config.toml
d_expert = 480
hidden_act = "geglu"
routed_scale = 2.0
balance_loss = 0.000145
init_std_router = 0.0203
vocab_size = 8192
norm = "layernorm"
norm_eps = 1e-06
tie_word_embeddings = true
dataset = "wikipedia_en"
Below are experts of layer 3 (counted from 0) of a mixture-of-experts language model. Rows are named router (the router's row for the expert), gate (a neuron's input weights, with its number), up (a neuron's input weights, with its number) and show model dimensions 0-191. Each number is 200 + 30 x the weight over its row's rms, rounded and kept within 0 to 999.
After each expert's rows: a language model's description of what the expert responds to; "mostly gets" lists some tokens that are sent to it at least half of the time. This comes from a sample of Wikipedia text that the model never trained on.

# expert 1
router,214,237,198,209,201,181,196,224,194,196,210,237,209,269,190,289,228,195,190,174,248,193,200,205,222,224,199,227,179,227,194,201,223,206,161,200,236,211,246,222,224,203,281,182,223,191,172,195,228,196,224,193,238,187,178,181,262,208,172,189,209,201,247,257,217,211,170,169,211,191,227,233,300,234,223,182,208,188,218,225,193,227,207,200,228,267,213,131,199,194,246,239,264,243,216,192,245,184,199,196,227,225,183,245,207,207,198,209,247,196,198,225,236,275,197,169,217,245,213,213,228,200,207,204,184,226,214,199,180,193,208,215,257,176,164,216,193,207,186,170,209,168,223,218,198,231,213,166,253,208,213,189,203,209,194,137,184,246,217,240,178,199,191,210,236,206,169,226,209,162,227,171,224,167,184,200,154,179,211,223,187,191,200,229,188,232,197,165,235,200,136,326
gate0,233,188,238,228,195,138,212,249,260,197,189,179,177,201,230,212,194,226,183,187,208,185,168,185,185,177,215,211,256,212,215,196,212,217,223,153,232,219,223,173,160,158,185,218,226,232,199,214,206,235,176,251,210,198,161,176,212,161,209,239,156,217,217,255,204,264,154,174,203,237,180,175,238,176,207,191,116,171,152,164,167,222,226,210,248,215,233,194,182,179,221,173,230,167,211,242,208,196,219,157,202,208,252,174,226,163,235,227,208,220,194,216,258,186,144,251,155,172,154,232,191,172,262,137,196,194,204,209,207,262,239,199,190,173,237,197,105,210,221,209,204,169,215,175,228,255,222,206,167,216,233,198,213,213,192,217,205,195,166,171,136,221,185,223,226,197,216,186,231,193,234,228,206,163,213,182,226,210,190,196,243,140,237,186,165,171,190,210,256,179,202,205
up0,174,226,180,205,148,193,147,191,192,215,215,195,200,211,221,203,262,152,247,194,234,199,208,182,231,222,159,206,183,180,187,187,211,220,217,255,221,148,241,202,193,209,207,211,255,210,190,120,224,146,177,146,222,248,250,207,221,214,193,133,206,177,173,215,227,189,247,195,240,188,216,224,182,217,155,193,242,175,249,182,207,203,196,225,169,184,227,199,210,265,207,173,194,256,249,197,236,238,215,201,174,195,233,215,138,212,164,209,208,196,218,239,175,177,197,169,237,156,222,171,212,159,146,161,215,201,189,194,231,184,163,179,247,222,180,225,230,223,218,213,216,188,147,241,171,194,153,175,244,195,191,134,155,181,199,172,162,241,225,197,198,170,209,201,173,206,240,233,180,213,190,175,242,223,145,165,155,201,176,190,156,251,171,255,237,186,216,186,151,191,191,166
gate1,225,194,248,207,247,180,189,200,192,182,185,212,164,224,222,263,169,223,191,167,199,203,219,237,243,202,189,240,197,216,252,177,189,247,237,142,186,141,162,188,233,233,240,173,219,246,161,188,197,219,202,247,175,198,240,184,236,162,201,202,168,272,199,186,172,235,242,190,176,248,201,215,203,199,176,233,215,191,207,164,183,194,204,252,199,206,161,218,232,141,195,193,157,179,209,275,206,180,190,195,216,151,191,211,200,206,204,238,253,186,187,254,265,189,166,237,226,183,186,202,172,272,205,237,193,174,215,206,218,215,161,170,250,213,193,210,218,206,221,181,200,222,203,202,171,185,193,218,138,249,179,226,241,209,202,194,200,174,237,175,213,173,215,198,208,190,188,184,221,195,184,222,202,248,202,283,165,231,206,233,172,199,233,138,250,209,237,222,227,97,194,228
up1,174,232,181,217,180,228,180,218,189,198,240,189,209,174,219,185,178,207,209,206,184,269,211,189,191,176,190,214,241,190,205,197,150,190,216,98,203,203,171,187,195,284,189,166,203,236,176,191,199,199,178,192,225,206,207,127,216,251,209,226,204,240,233,171,218,197,228,192,263,217,200,261,201,129,226,238,170,169,212,147,155,217,215,164,226,210,210,222,171,201,199,268,194,253,217,190,173,288,219,218,192,176,226,214,140,240,212,232,178,206,193,203,229,227,181,169,231,239,265,208,238,208,196,216,198,201,185,231,185,193,178,209,185,192,189,112,225,219,179,201,218,178,195,217,165,233,207,208,201,166,171,181,218,237,237,186,215,214,216,208,196,161,193,171,155,215,168,212,154,189,261,168,185,234,181,184,233,199,248,131,188,163,175,196,204,129,203,251,205,178,197,199
It responds to: Capitalized name pieces. Capital letters and opening pieces of proper nouns, acronyms and titles after of, in or a quote, such as FSIA, Guard, Line.
mostly gets: " War", "Q", "Z", " Company", " Hold", "Sh"

# expert 6
router,215,208,211,231,231,151,173,201,214,174,191,240,226,254,223,273,209,193,243,181,220,182,208,201,214,253,203,221,205,237,229,219,224,226,197,202,221,194,207,265,228,195,287,202,228,192,217,177,190,203,187,212,215,195,187,167,272,194,215,212,178,205,248,263,185,238,212,220,165,167,181,224,277,260,202,206,199,174,208,242,210,192,187,201,221,253,229,137,231,189,226,201,207,175,156,216,257,176,171,218,230,223,194,192,212,183,180,191,240,196,205,227,220,233,168,188,186,257,205,204,219,188,195,180,173,248,201,175,220,222,219,206,251,203,197,223,190,209,222,140,236,199,201,235,182,225,199,166,207,257,231,166,203,220,240,115,206,213,208,208,166,206,189,211,192,181,244,243,230,173,263,239,233,201,224,194,163,179,229,171,158,174,172,235,200,223,189,158,226,168,147,285
gate0,298,161,182,220,174,210,213,210,169,203,181,221,230,222,209,200,243,222,178,297,191,215,219,143,201,227,196,200,244,182,173,202,184,169,222,190,168,232,244,158,180,211,232,180,214,190,235,231,194,185,189,233,257,238,214,222,212,189,221,232,199,204,223,257,190,148,228,181,242,128,192,188,214,177,228,195,268,171,197,201,178,175,185,203,205,230,217,162,152,206,156,192,186,219,195,179,160,208,217,112,175,231,225,189,186,182,225,202,228,192,173,186,208,217,203,171,215,227,224,245,193,184,199,191,191,255,177,164,157,154,225,185,203,219,187,210,156,194,145,219,221,191,202,197,190,221,192,146,257,152,211,212,181,290,165,180,265,203,213,187,152,197,197,194,206,185,181,162,166,227,221,184,188,197,203,204,215,224,263,209,170,208,223,216,147,247,244,230,174,221,158,185
up0,164,193,203,214,226,209,177,209,143,222,201,189,219,183,235,198,203,205,194,101,202,203,165,191,175,184,171,170,199,242,216,230,220,200,234,242,233,186,204,219,168,181,144,186,171,210,205,216,215,218,187,177,239,195,200,191,219,198,206,208,149,145,215,220,159,170,150,182,199,176,162,201,202,243,176,199,196,208,168,183,193,241,275,168,248,220,154,159,237,221,262,219,195,199,217,159,258,213,231,205,271,157,166,219,191,156,204,212,201,193,232,227,231,214,216,142,229,164,177,161,206,163,195,238,181,161,169,219,194,202,181,194,204,215,208,180,250,246,227,153,220,174,186,211,210,201,206,215,211,229,134,205,235,195,225,192,202,182,208,233,284,216,171,207,266,232,212,188,240,146,199,208,273,146,121,233,157,192,212,192,202,195,211,193,249,171,175,223,219,210,198,189
gate1,155,268,229,243,197,187,243,194,201,193,197,187,214,196,165,238,235,211,163,248,229,225,185,210,209,159,234,182,184,201,226,251,206,223,241,234,206,150,272,186,132,210,225,218,239,192,207,209,241,170,190,228,204,195,165,224,213,234,202,272,220,206,231,233,192,158,209,176,201,232,178,236,211,166,194,208,173,194,208,157,171,183,227,228,207,181,170,188,206,139,202,206,205,236,204,184,202,167,223,142,181,210,249,265,214,181,231,188,208,236,194,238,214,241,210,200,183,281,142,229,217,193,224,229,257,214,173,246,183,142,191,277,203,234,178,184,202,216,221,159,158,174,148,162,215,196,233,186,216,192,161,203,209,244,167,212,170,241,226,184,185,201,195,214,240,219,207,172,224,184,231,206,231,172,222,228,202,241,153,237,216,199,227,207,149,210,207,160,231,158,161,239
up1,211,174,155,148,236,249,208,162,212,230,262,176,228,190,202,163,213,182,164,187,129,194,203,193,181,193,233,181,245,169,206,181,168,213,219,185,202,176,200,183,183,160,202,198,142,222,169,204,237,194,199,128,255,227,207,238,194,181,239,222,158,163,185,224,205,165,165,251,214,154,211,196,213,181,170,198,210,202,156,175,215,196,215,189,205,185,216,189,159,210,207,288,216,246,243,194,170,267,214,166,224,224,204,156,186,210,201,223,215,178,217,221,276,201,225,178,248,205,204,217,203,176,176,151,190,162,188,190,169,161,241,144,195,188,195,158,183,184,155,194,195,191,183,208,191,201,137,221,243,190,222,175,202,149,181,212,227,211,173,183,207,168,200,194,210,208,201,207,117,205,194,202,219,229,132,251,235,245,233,171,173,234,212,182,264,152,200,160,197,245,155,212
It responds to: Word-final suffixes. Ending pieces of words and place names, such as ing, ed, ers, ville, shire, ington, usually before a comma or and.
mostly gets: "ington", "shire", "are", "ering", "ages", "elling"

# expert 5
router,204,216,248,158,226,191,169,196,204,183,199,234,200,277,219,295,219,220,219,179,250,187,196,215,251,226,212,246,212,229,199,215,211,218,148,200,200,217,233,236,218,203,275,199,228,205,193,172,206,201,220,251,242,171,191,182,255,200,184,229,194,184,246,216,190,201,194,198,206,194,194,209,290,236,225,223,242,202,193,207,182,195,188,232,210,255,203,157,241,182,259,202,220,235,177,207,246,221,182,227,226,205,189,237,220,209,169,186,188,225,152,242,207,198,169,146,186,203,225,216,254,206,195,240,165,223,231,167,203,167,223,203,246,209,152,239,173,212,172,179,232,168,226,213,212,240,215,198,169,235,216,171,199,243,232,145,190,241,179,241,159,215,198,199,212,135,211,222,239,169,217,178,190,201,214,216,210,141,213,206,178,196,180,211,197,201,225,193,240,170,127,291
gate0,266,167,183,175,184,188,264,169,176,204,194,200,185,246,172,228,214,197,200,235,223,188,186,235,181,198,245,201,233,194,212,241,231,217,229,187,186,183,217,198,191,222,224,203,241,227,193,208,213,162,198,215,234,167,207,218,202,167,207,213,145,185,232,221,199,153,181,217,175,193,204,278,230,190,263,217,163,202,225,206,158,238,249,204,203,239,204,160,116,240,241,210,215,221,196,161,237,201,216,207,181,232,170,173,150,188,192,180,148,159,164,194,171,185,201,237,189,215,237,214,223,209,191,162,210,282,221,186,210,197,280,227,206,243,223,230,125,183,155,196,188,140,218,195,207,169,147,201,198,206,219,175,260,229,206,241,158,174,153,189,215,195,178,198,254,215,217,232,234,190,182,178,169,246,211,225,193,181,234,222,213,165,196,193,139,151,251,223,222,173,224,225
up0,164,216,209,196,200,219,205,177,186,247,167,230,200,201,227,175,243,138,205,222,186,168,202,247,199,136,205,198,221,279,199,210,239,149,176,178,131,205,249,229,188,213,195,202,137,172,225,216,236,204,184,196,217,199,174,172,229,233,178,158,165,188,214,210,164,229,226,187,238,182,174,115,191,163,214,222,253,220,220,222,212,217,194,165,189,211,153,227,215,210,169,237,145,222,227,224,251,189,174,231,186,187,227,166,219,224,235,216,207,207,180,241,241,221,196,136,208,127,164,202,259,211,220,218,199,223,186,226,224,241,142,175,204,184,149,180,224,244,180,219,218,271,199,170,195,242,193,171,217,128,188,238,181,222,170,207,198,225,211,222,192,211,177,237,245,166,176,202,160,197,248,227,249,221,195,196,185,166,177,222,190,208,150,228,195,192,186,205,203,161,225,234
gate1,170,220,209,187,202,214,223,225,159,192,218,149,191,227,237,260,197,206,207,113,183,246,170,182,194,175,239,217,194,152,209,218,194,245,194,139,208,215,212,183,171,173,209,164,191,175,196,210,230,210,250,218,230,158,182,195,200,171,193,302,191,194,246,206,205,186,157,191,170,226,247,210,211,213,197,247,248,194,203,209,222,217,198,158,206,216,191,166,219,191,180,216,295,238,186,208,211,184,244,203,194,211,205,236,214,215,210,209,186,201,181,192,207,201,182,210,230,192,215,207,174,203,225,176,217,153,202,243,132,256,182,251,223,208,131,233,242,246,183,152,217,187,237,179,202,210,215,232,177,144,241,176,182,172,172,188,198,187,181,187,170,181,143,220,220,134,243,147,240,191,211,160,157,183,231,194,187,191,245,261,190,209,229,177,214,201,200,196,246,131,191,229
up1,226,185,165,218,212,178,183,236,176,219,188,141,131,176,233,196,188,188,202,172,172,264,230,210,223,159,188,171,195,192,186,174,175,213,163,159,228,255,206,159,188,222,228,193,206,183,150,145,293,195,193,192,216,167,170,227,205,216,175,202,198,193,206,181,173,232,218,180,235,203,247,168,181,229,200,251,275,165,236,184,223,217,166,206,197,246,176,199,189,214,151,197,201,215,222,198,158,216,214,176,143,193,214,165,195,181,135,208,220,218,234,244,271,200,209,129,259,173,220,221,186,201,195,214,228,210,229,219,179,242,189,201,230,197,143,233,249,181,156,198,182,167,217,177,202,139,165,217,198,210,192,195,196,170,219,175,204,150,183,214,170,138,190,267,150,160,219,162,198,234,222,154,149,231,208,201,197,222,233,231,153,204,217,219,190,225,200,205,206,203,232,224
It responds to: Noun stems after articles. Openings of abstract or role nouns after a, was or an, such as opponent, substitute, opportunity, discussion, critic.
mostly gets: "min", "%)", " critic", "\",", " goal", "bert"

# expert 7
router,203,226,209,226,195,194,179,252,214,167,184,219,218,267,154,226,161,194,193,190,211,185,206,199,185,193,206,216,213,202,214,221,168,211,162,200,211,193,227,236,249,203,257,174,227,215,187,205,175,213,196,197,217,202,188,200,270,211,198,240,251,194,241,267,227,183,209,162,210,224,225,231,278,209,220,202,195,172,231,200,235,165,179,195,224,234,232,107,207,204,240,222,230,191,179,157,230,190,183,210,238,273,152,210,221,207,223,194,229,200,190,210,204,235,200,215,245,245,189,232,236,180,174,208,185,233,218,160,222,189,223,225,190,201,158,206,200,154,186,162,232,179,209,246,194,237,239,217,209,232,253,176,199,218,207,162,199,231,228,222,229,239,210,193,158,168,153,246,207,175,193,190,219,164,219,193,206,178,240,278,190,213,165,196,162,245,207,132,287,154,148,251
gate0,275,148,193,228,185,180,215,211,221,152,250,220,197,220,183,201,220,238,132,282,222,136,211,202,242,245,221,247,199,199,202,242,217,176,205,177,175,167,203,188,249,184,235,188,186,189,167,190,207,193,160,201,248,164,189,183,195,176,234,222,143,200,239,207,225,171,207,172,230,163,223,200,201,202,165,202,219,208,188,199,203,222,252,202,198,196,192,186,167,253,239,204,196,205,214,184,176,201,227,191,212,203,188,190,165,224,215,218,236,218,181,195,194,259,226,181,218,227,209,203,167,167,192,169,200,224,199,215,293,237,214,207,248,175,174,227,246,251,237,213,205,184,193,199,216,218,184,152,109,231,226,195,169,225,200,175,163,194,178,192,181,174,175,182,207,205,244,204,228,207,219,279,175,168,207,224,214,224,277,188,202,186,204,233,116,169,196,156,125,184,192,224
up0,187,258,146,225,198,189,184,213,207,201,199,165,228,187,229,122,217,207,190,143,193,155,237,187,196,190,202,199,178,186,171,173,142,234,181,220,252,186,229,238,217,235,146,124,196,196,202,204,209,225,298,154,237,192,201,175,176,196,203,215,219,204,170,209,123,194,230,193,222,192,177,190,199,146,155,219,180,209,215,185,245,172,175,216,224,167,210,190,193,169,173,168,189,202,244,164,287,205,119,200,232,186,204,174,205,185,212,192,157,212,243,201,180,210,230,218,218,158,210,148,186,174,233,201,179,222,166,205,228,185,185,184,195,155,153,231,225,196,223,213,243,224,215,220,172,230,167,219,196,168,223,191,240,173,176,165,234,252,189,225,229,237,229,198,199,159,215,191,189,163,178,168,283,228,170,190,196,169,182,180,211,212,199,208,222,227,202,165,264,155,205,183
gate1,192,193,250,172,216,185,221,204,237,172,163,235,194,234,223,297,226,182,211,241,233,195,151,198,206,173,205,219,200,259,211,233,218,182,153,164,191,203,226,143,177,213,245,254,180,199,227,213,222,203,155,183,192,235,207,177,278,193,157,170,140,164,204,214,173,239,214,203,126,211,179,223,218,220,221,251,225,193,239,224,197,181,227,172,183,197,194,176,184,143,186,237,185,185,242,185,255,188,231,207,173,232,174,191,192,196,219,206,204,228,224,232,239,218,173,221,240,201,142,193,209,227,227,232,194,204,220,181,214,236,202,215,294,231,183,178,161,214,234,193,163,205,182,155,168,223,167,184,173,190,207,188,204,235,202,213,248,217,213,208,210,192,197,236,227,154,221,181,256,187,240,173,239,206,222,237,153,205,174,226,228,180,191,201,159,241,163,240,210,123,208,236
up1,203,205,184,219,207,225,205,226,166,176,184,184,256,207,235,171,199,184,173,232,198,223,239,193,219,204,225,184,235,179,205,177,184,237,250,195,175,171,184,205,188,220,189,205,176,207,180,179,218,180,193,165,245,224,180,226,197,181,173,223,230,220,218,258,202,153,209,135,184,190,197,214,203,205,172,240,211,187,139,162,202,204,262,221,227,223,148,239,209,231,246,168,170,242,185,171,204,249,226,199,201,203,214,207,234,247,169,221,196,230,149,219,176,219,232,171,289,226,253,188,224,153,182,186,177,216,201,289,201,226,204,195,181,210,232,212,131,214,203,232,199,186,188,213,253,228,212,186,206,181,209,179,196,260,231,219,177,180,208,208,231,239,249,156,203,227,208,247,195,147,161,183,127,251,188,137,202,177,207,164,104,194,175,170,242,185,248,205,209,180,183,190
It responds to: Determiners and following words. The, a, this, that, his, and words right after the, such as same in the same year, municipality, original.
mostly gets: " this", " same", " them", " these", " new", " each"

# expert 4
router,255,197,239,199,168,186,193,232,190,250,242,219,242,255,209,286,190,215,236,200,211,213,231,195,198,195,212,192,206,191,209,231,196,238,185,195,147,159,261,195,199,197,280,181,258,197,193,148,209,193,196,206,235,183,186,192,274,215,182,187,203,203,213,247,174,204,150,181,202,220,219,246,255,261,221,174,188,173,237,244,212,231,203,194,203,258,199,131,212,253,219,217,241,208,218,223,235,181,192,193,238,218,218,211,189,185,238,205,238,216,150,207,226,253,237,167,209,258,216,193,204,179,210,198,135,238,218,192,191,187,172,201,214,223,199,213,218,205,218,227,230,176,261,229,167,220,223,199,208,221,158,201,203,210,234,178,183,246,207,207,187,187,189,222,206,183,178,228,222,180,245,179,228,170,158,158,188,190,236,219,173,207,161,225,162,212,163,171,203,186,127,290
gate0,236,187,190,195,162,227,176,192,201,193,253,198,188,185,203,209,197,215,167,152,245,233,175,227,223,197,260,178,230,210,205,194,198,198,162,194,159,207,164,182,281,219,227,221,187,232,203,237,184,188,236,220,216,177,161,166,205,156,207,225,214,210,215,230,245,166,237,185,219,214,223,186,238,189,245,222,223,225,173,150,247,144,210,209,208,222,209,186,180,218,234,256,223,187,204,142,182,153,178,222,192,193,176,217,246,182,178,222,232,121,215,224,168,205,232,165,207,196,193,218,206,115,193,168,172,145,206,211,190,176,213,208,303,188,203,180,184,180,167,162,229,189,235,199,129,210,195,205,198,218,285,186,238,234,227,122,198,161,213,201,200,218,180,145,209,157,232,224,212,200,223,169,226,169,183,240,208,222,225,177,169,195,159,182,153,192,242,169,190,197,215,221
up0,169,182,224,225,203,155,187,177,177,239,128,216,163,181,185,174,238,147,166,175,189,197,231,182,219,191,159,231,192,213,188,212,245,153,179,254,233,220,243,258,207,186,175,161,164,157,232,175,200,200,157,190,207,188,197,189,180,265,152,202,215,215,211,201,194,180,179,215,243,249,206,194,201,228,208,183,238,216,257,199,146,146,180,241,208,223,174,207,256,238,165,222,231,221,220,206,236,236,162,158,178,225,234,216,215,226,213,171,163,209,181,227,196,256,188,165,216,178,150,208,212,235,196,223,205,230,240,125,147,181,247,180,199,166,166,218,230,199,192,202,174,217,114,226,210,194,190,151,245,201,215,206,192,265,177,184,176,212,256,249,184,249,210,203,199,215,196,135,202,212,191,215,183,207,172,167,189,177,153,205,193,167,185,240,238,172,184,161,192,192,186,173
gate1,207,203,191,132,189,162,223,204,171,124,177,142,184,212,194,222,168,201,196,172,257,236,141,200,206,246,171,218,190,168,236,258,229,211,206,173,190,190,200,187,150,178,208,195,196,198,194,199,167,178,211,181,146,204,192,202,198,160,161,209,198,161,195,200,240,213,225,210,202,266,242,238,214,165,213,215,174,201,236,198,189,209,191,224,192,195,219,171,218,185,210,215,170,229,250,223,236,201,187,319,196,237,232,207,221,193,192,231,225,165,240,208,249,220,186,198,168,203,189,211,198,223,203,163,193,174,190,190,172,158,164,225,195,258,152,247,231,223,200,148,149,216,253,186,167,146,200,192,262,184,205,188,145,205,148,216,186,158,175,166,183,151,174,231,209,164,226,195,227,155,204,154,210,227,211,234,211,200,169,207,176,152,237,218,182,256,263,189,200,209,207,233
up1,197,253,178,205,206,270,206,201,216,182,264,205,205,188,195,184,260,207,258,206,235,216,240,223,221,146,174,222,216,172,186,219,186,226,267,171,171,128,177,191,161,197,165,228,243,205,208,194,173,198,213,147,201,190,219,222,129,175,208,276,222,201,143,211,216,194,209,177,217,265,209,224,195,209,187,199,190,144,187,209,203,171,199,221,213,197,191,235,183,286,189,234,187,232,178,193,173,283,165,175,229,208,227,171,216,200,151,227,183,195,192,209,198,205,200,203,220,188,228,203,246,202,186,189,150,175,191,227,205,197,153,193,199,245,186,134,173,191,162,236,245,226,207,273,204,198,225,217,230,201,183,168,176,215,243,193,225,162,217,187,208,207,221,125,200,194,196,210,213,252,219,172,233,251,183,200,192,217,225,166,200,194,165,155,201,140,145,157,190,185,189,187
It responds to: Taxonomy and species text. Latin genus and species pieces, family endings and found after taxon names in biology articles, such as idae, ensis, bacteria.
mostly gets: "idae", "Scientific", " species", " Synonyms", " Clade", "ensis"

# expert 2
router,212,207,234,221,205,206,189,200,221,203,202,217,229,301,186,298,243,199,202,207,226,210,211,204,198,197,193,239,230,221,221,218,200,209,207,214,192,192,240,208,218,202,278,178,224,198,193,207,209,213,212,200,222,190,136,198,279,217,191,238,239,201,223,257,225,215,216,189,205,213,210,224,309,229,220,216,179,192,206,197,214,214,198,187,245,273,190,82,178,193,220,251,213,224,192,215,224,185,191,197,213,228,187,223,220,197,176,201,222,234,156,211,225,267,230,179,225,244,200,213,207,210,205,225,163,230,240,211,209,196,217,218,225,166,172,209,172,198,202,214,244,187,223,224,190,227,224,175,199,209,204,206,207,231,213,160,183,238,223,232,180,206,191,190,212,174,210,249,207,163,224,200,218,202,206,198,157,192,231,254,221,228,190,179,172,210,205,160,241,195,137,313
gate0,257,203,226,216,215,158,200,221,193,162,209,181,227,248,211,220,231,174,195,214,198,242,179,176,204,177,247,256,222,176,193,121,240,204,205,213,186,138,216,204,173,169,226,224,253,137,181,146,172,168,194,213,180,172,204,167,231,160,204,235,167,231,269,240,194,255,203,215,140,199,267,209,149,212,193,171,211,145,209,253,198,243,193,238,182,238,153,209,199,231,212,225,191,235,208,188,201,151,181,235,174,230,192,194,189,186,210,186,239,207,179,264,183,199,205,195,249,186,236,195,175,182,133,242,256,249,207,181,232,206,192,238,220,205,188,200,200,247,154,196,219,183,201,210,212,186,146,233,236,208,213,173,216,210,175,212,204,214,157,183,229,242,181,190,244,230,239,203,265,189,200,213,190,253,182,201,194,179,252,217,187,145,216,234,167,161,172,211,197,217,205,197
up0,176,230,182,235,173,217,191,206,177,195,230,203,204,207,229,187,178,127,160,162,239,219,205,216,155,191,179,188,222,221,205,217,205,173,242,233,225,209,179,210,249,191,200,211,200,149,210,208,281,218,217,202,217,221,198,239,218,175,242,132,214,163,219,189,185,157,234,160,229,246,192,178,225,201,224,180,186,185,151,225,187,267,216,184,209,179,176,177,159,147,228,180,163,186,156,273,244,235,190,160,213,164,221,216,153,262,208,265,203,139,232,186,236,182,239,167,200,231,209,140,222,202,201,226,183,170,149,216,215,169,199,192,216,145,225,177,228,219,198,172,181,203,208,159,173,220,225,212,238,183,216,257,176,226,225,171,177,184,203,208,188,158,183,195,173,208,202,244,112,244,219,140,195,216,160,211,158,207,201,216,164,222,247,229,210,214,196,184,247,186,204,211
gate1,209,269,223,162,231,209,225,222,173,163,157,206,159,189,227,217,228,190,128,139,195,212,200,215,210,174,232,207,184,222,257,163,219,168,220,220,144,163,193,162,231,219,197,188,198,193,174,208,220,252,182,198,210,165,192,188,195,175,232,183,231,187,191,202,186,195,202,238,148,181,194,174,209,211,149,198,200,217,237,219,241,156,184,170,227,168,202,159,197,149,219,214,174,246,189,206,234,191,183,220,239,259,250,215,224,228,224,201,223,153,230,170,256,247,196,238,229,220,189,217,224,269,254,229,160,181,212,154,216,215,236,220,211,187,141,224,196,204,219,131,200,261,208,205,213,212,162,171,229,204,185,202,244,148,208,218,152,197,186,175,205,242,128,256,225,166,165,157,191,214,214,172,180,211,202,244,224,219,183,236,208,178,191,136,194,212,178,222,220,178,240,240
up1,211,183,238,192,189,183,190,182,200,190,216,173,215,202,222,168,185,165,166,187,178,223,200,202,213,190,185,188,224,167,173,214,169,192,171,202,213,127,265,166,230,208,180,173,200,233,163,183,223,183,170,217,220,239,190,226,195,255,180,212,162,210,204,276,171,235,220,211,282,164,215,238,170,169,243,147,242,179,166,179,184,202,197,159,199,193,204,230,186,239,188,206,183,199,244,228,166,294,195,211,281,165,178,195,140,189,218,125,156,203,170,189,229,265,188,192,213,210,207,243,219,172,206,186,248,202,194,237,207,228,188,198,169,223,233,197,185,223,139,246,216,175,206,187,193,168,152,244,200,195,165,225,220,158,186,170,243,201,190,232,218,137,189,149,209,180,182,161,201,215,177,141,145,213,174,188,149,168,246,213,175,196,202,201,148,187,181,196,197,205,207,174
It responds to: Table numbers and spacing. Spaces, digits, dashes and line breaks inside pipe tables of years, scores and results, plus accented-byte fragments, such as 2008, 1935.
mostly gets: " Chevrolet", "ih", " JPL", "erbai", "í", "j"

# expert 0
router,199,194,244,183,194,196,197,240,214,223,216,191,200,301,237,231,212,194,212,225,190,228,214,194,230,211,201,196,255,232,232,216,211,175,211,198,205,182,198,181,187,208,239,159,213,194,198,204,169,194,205,231,194,235,195,232,262,175,198,239,184,200,226,261,185,214,213,210,183,226,286,232,252,220,199,223,251,165,160,206,179,213,180,238,216,280,202,157,217,216,230,210,210,248,168,173,234,196,173,215,195,219,185,205,196,183,139,200,191,203,193,170,174,224,210,190,221,214,183,216,233,154,163,204,157,249,225,194,176,218,238,188,197,203,196,249,153,188,191,192,256,172,259,233,209,235,169,206,170,234,178,247,207,208,234,171,198,245,261,204,117,221,193,214,193,168,214,257,222,135,232,182,188,213,191,198,215,148,263,241,170,199,165,221,187,207,210,216,287,182,169,226
gate0,290,156,172,242,240,185,200,168,213,200,178,168,205,195,196,195,167,209,121,196,146,216,219,192,214,234,200,238,236,164,144,192,197,181,183,171,232,231,164,175,240,180,197,199,173,197,197,197,176,194,160,205,218,166,169,170,179,213,183,207,219,200,254,212,236,225,237,203,217,165,210,206,250,196,194,234,215,175,241,177,209,232,228,199,198,245,230,164,156,203,216,127,225,228,161,154,178,219,190,173,177,162,191,218,194,245,198,198,217,251,181,247,235,214,167,203,272,278,214,243,198,145,198,205,209,228,195,243,207,163,235,205,239,160,183,254,205,208,207,215,199,171,211,184,175,207,191,197,178,206,242,136,208,233,219,188,192,163,189,147,214,178,163,135,241,188,252,206,218,183,219,218,143,201,236,228,197,255,202,215,197,180,157,257,196,212,217,183,156,205,164,197
up0,209,217,176,219,193,215,160,241,132,232,208,221,216,161,176,140,226,153,263,192,206,217,200,224,166,164,203,199,198,186,248,225,235,174,173,162,256,200,262,170,223,227,187,202,209,233,206,230,237,205,269,177,232,166,177,190,219,207,174,197,184,230,238,202,187,194,233,219,199,209,213,153,169,189,192,209,164,150,190,248,175,191,168,187,187,174,174,188,161,245,150,186,201,258,206,209,272,161,152,148,211,212,162,218,196,218,230,171,183,235,243,218,205,238,237,174,180,168,170,185,233,194,205,219,169,229,248,175,226,196,266,212,212,195,200,158,270,193,168,185,185,300,222,180,195,183,211,185,231,171,197,182,206,235,207,238,222,218,254,215,236,202,208,186,195,222,236,219,170,192,155,172,217,190,152,173,219,188,183,234,174,194,218,136,206,170,200,187,243,204,159,185
gate1,166,246,175,221,193,170,200,237,181,223,164,187,146,257,173,239,244,224,187,204,228,194,175,186,234,193,205,199,178,209,203,185,194,200,203,211,148,251,231,201,200,144,223,209,222,202,200,266,281,208,209,238,196,212,258,172,250,186,207,126,236,206,199,233,253,214,187,207,232,214,178,241,227,191,183,203,234,200,232,229,220,156,194,216,181,171,210,201,219,170,288,251,194,235,206,209,197,190,217,200,167,236,153,207,216,255,161,178,278,224,236,164,214,191,231,190,234,206,162,245,220,208,183,211,134,260,170,212,224,236,269,172,209,220,190,223,171,187,189,158,162,183,188,161,189,195,228,182,210,184,190,192,170,192,200,203,185,185,245,187,209,187,217,181,175,181,221,230,224,200,222,186,198,255,233,185,133,230,190,191,192,145,202,157,231,225,164,236,224,230,232,240
up1,213,220,271,203,151,203,237,185,231,216,218,215,196,242,180,183,185,160,171,219,197,158,156,217,229,190,219,204,194,161,227,204,208,205,202,223,155,190,165,187,213,190,244,158,199,193,164,223,175,214,219,224,215,255,262,200,217,216,183,215,214,190,218,254,164,250,212,192,258,190,234,161,197,231,226,141,208,185,173,123,259,206,151,237,162,239,215,202,186,209,242,212,254,189,280,187,155,256,170,190,177,174,235,175,248,182,151,210,217,160,224,224,161,235,184,175,232,151,249,194,227,186,196,194,218,153,173,218,162,203,193,143,203,186,150,234,190,262,231,220,241,211,175,219,214,181,195,173,196,201,169,193,266,149,217,163,195,245,233,191,252,208,168,188,156,211,216,191,176,206,226,231,206,230,206,223,186,172,181,149,197,159,205,210,226,206,212,232,224,202,218,206
It responds to: Infobox and table structure. Table pipes, line breaks, section headers and infobox field labels in sports bios and stats tables, such as Career, Total, Website.
mostly gets: "|---|---|---|---|", "Career", " Coordinates", "Personal", " Total", " Website"